From a checkpoint of a small mixture-of-experts model trained on Wikipedia: 2 picks a token, 8202 steps.
Below are experts of layer 3 (counted from 0) of a mixture-of-experts language model. Rows are named router (the router's row for the expert), gate (a neuron's input weights, with its number), up (a neuron's input weights, with its number), down (a neuron's output weights, with its number) and show model dimensions 288-383. Each number is 128 + 32 x the weight over its row's rms, rounded and kept within 0 to 255. Numbers have three digits each.
After each expert's rows: "comes before" lists some tokens at least twice as common just after its tokens as in all text; "gets" lists some tokens that make up at least twice as much of what it gets as of all text. This comes from a sample of Wikipedia text that the model never trained on. Tokens count by the router's weight.

# expert 4
router:140048083150149144046123148173136149152088158118143172104165133134083089123122111075169116099139143137083143148128139126069147163114147121149153153185113134101130160143156158172096157158109099161116117147120110148087100109079095112116108094096106108105160079126152064080118119094121134156
gate0:095126185092176155132134098136184119095106120154095102094178121167109119188122170149153204143139136112149054172111139163115102091083131126070123190132128123106100110122173113124199178173076105155141186146094093133121084087159160157174112146134159123122102092129107146076123123133142160111
up0:095105182118202123164138117198131098106152147134107115095180162151142060152138201155189176122184168127135081202148134177106050051104122138119111149148108095152118147122177109167181171172068113145112158158133137154090092090116134155204180143144166137141133083109141143076167125106105140207
down0:147107147079161085129121109045138077102146152120064097186143113136122178117208095106097086124141128151103143139115117064155135138123095106170090157162132152137199107131084095109098159117198101152099163110119062077100096109115117090118129153163119103109135129135125080130089185093103174104
comes before: " ", " of", "ing", "ed", "s", " to"
gets: " |", " March", " January", " May", " September", " October"

# expert 16
router:141088143135153111171137185095086112181109065133094111141145162146110142083147155116160056136154132165082169108161096089068136117147095194136154141091091102153167137094166094174091195139094099171159142127133163114154148142089102118112096069088104099073171054168121183064154113048140168102
gate0:096111158039153165154187107147169146090059135182086099113107136158113152093067130116160109119160127080149095123166138175105048123165091096153120078132145121108145126143186103145157161122098107098135141119089148161090141125130076151139089134108113096130173145109077126130077191118156159083
up0:119136081123106161155131179138112154110161095136131123113103134127089111141152151119146141106080112165098097126089111109137193107118163081168123159086169090091166085106140081141114114098126153120109098120115150100116115174100091169100115133176138115130151127125148096090196082149170139085
down0:109101163121130129138120144118149115191092074168144080104082110110158153112126129151124051189091104070082127180109086157112183119103150150155066112118094128122080193105083088124147149162103121149161133093097146153197080187092157123089130123150075136128129129186158159114105131143133108120
comes before: " ", " of", " (", "|", " War", " School"
gets: " |", " World", " art", " Air", " Best", " is"

# expert 18
router:145188097126165104140109135156136183140167120155130190131155077149121090126136183085192108062117083139081148182136158179105143110125101127186165128125142113147143127130130111159059170108135131154099093149163207122149124109137000160127118123137107105150149096134068176148149129126124154135
gate1:123140094137143169114119149071134096043172107125094159068126136123138115112111178164116122118132122109125102065097100146099107138087081191103115066126154100152072099109152080144095157120085149226100108111187077172121155143119128121074106172147117155124130171140127153108086154071139130120
up1:153123111071118083184181111140162182181123167150156089149167105143168155113110039135141122153134148127132130160115178069189102124193171133107161151177125130120154213163155202108121148112194104047190118126096118085145121198130120124136174110127121143155104104082102179139174120196132129119
down1:108144064047127122115093124128159160141125104088197133104184153121055133096071119106155163153139137145154149120178159153169131134164136171124152077148154117128102101095092150157090129091136148151091073143134175116064119144118056053131139126144142108114075079169087119090083134148093093153
comes before: " the", " he", ",", "°N", " to", " a"
gets: ",", " as", "0", " where", " million", " that"

# expert 23
router:106145044087165090065102083135155153097094108122146104092153142136188095085144111087093059122160143140062136167158117142116182117140114097133135109185150112095162144131143105076072090077152118152121099172187188127151101148178000129160099027151164104135175070142109168090111121048178164104
gate0:190148049133126070095158126128145065104100197126118082165100124107221144116132085086110158102116129096074173158153150164118150182174183120140102146109195116040117125120159112134151103127095195195145119093101165143136134158164075140155137120117152130132066165107133155103152155149173120066
up0:063104132121103160154103170109142164111137135078115077164104138190132080157143132172085097125092101164144108090103160128116186097153065155122113074138124156110149193122141096116144066111105089139173119135135133163136159164129162167090158096113139121124146117121143143133100069112118160215
down0:148113111098132171121123083118104136130119096111162157103138159108103115084162059142139142097073144081152130137096081162136107158090143154133167180109084124166087123098095169129112151133179211061136167154156197136136131081074102107202123179177097121165159140086103164127067171073105161129
comes before: " and", " ", " which", " but", " who", " where"
gets: ",", "),", "\",", ".,", " ,", " –"

# expert 49
router:088126133159157097118138076137160151112134149052150115135147136120164068077114105133115062078133132146078152167168170145104159129131107083177169147233138069127128108103132081142116143102093114209134127100130138180142108086070116138129111118136131120132135092112119146148101172140123136114
gate1:100124196072096100111154120087145142142129116154130137142138181129150136086064098166114157142155164147139059145125087131121130083182076098099153141160139117154074110068121111174126107097111150185123173149151117075146085107145087140119115164210141161107162100132126109190127151151124126129
up1:122150140160097095154145061087149185164108134138138146109116110079151174061151128164101084076107116131098057182158141122106144106097128105133102161118156143160101156128108088117088164160134173076154144110112114136114141126143165089146103131091126142092122088139129119061106096113062112195
down1:121123174098141174154154147124149137138169140034103131155124126137122153122117136164085153091119124102105110106119129112122140085066151085148127164072110167116057120144126132180110105177109134107152128121122117144154102179121118106136166120073133137093114128183103152094159140131138142189
comes before: " of", ",", ".", " was", " in", ".\n\n"
gets: " years", " season", " year", " series", "0", "ation"

# expert 33
router:109195137106124072154121140093156171118093112085127123113179119119121140135107132078147117074120080143097122157140208116068087172178136138062135186175148110120076127127138124112127110187135133146083092134120094185121066106110081134142102082110132090124131108082131157115107135147130142154
gate1:118143096120135110110112134160133086152066086141164097080088102102153147114131151056079129136120143077136107118128147189128100139139116141110155140167098089152115146119149162116147123138109095123127080133125141120141143161121137162133084074132151152170164101086173169096099187172143152123
up1:147155200132173141110150141136149186187106111134137089146175123117155136121122161139109096103100072160121104126119127097183119137133127192100104145091126145153098162162122189116117142113181148070067070104085140100091104168144091182148132185188141155108132118141141169135146063159180119155
down1:181104144146132171117142126152122091139161123145132107141143125106126107129085092174102172163114189098089124107138101081118133126124176123209154173141122154153135141123139087119180176134105178137144103097070132196122176177069161143121084117174181059118145099122129171124191146105130044167
comes before: " |", " of", ";", ".", "s", ","
gets: "f", "0", "ation", "if", "ction", "ion"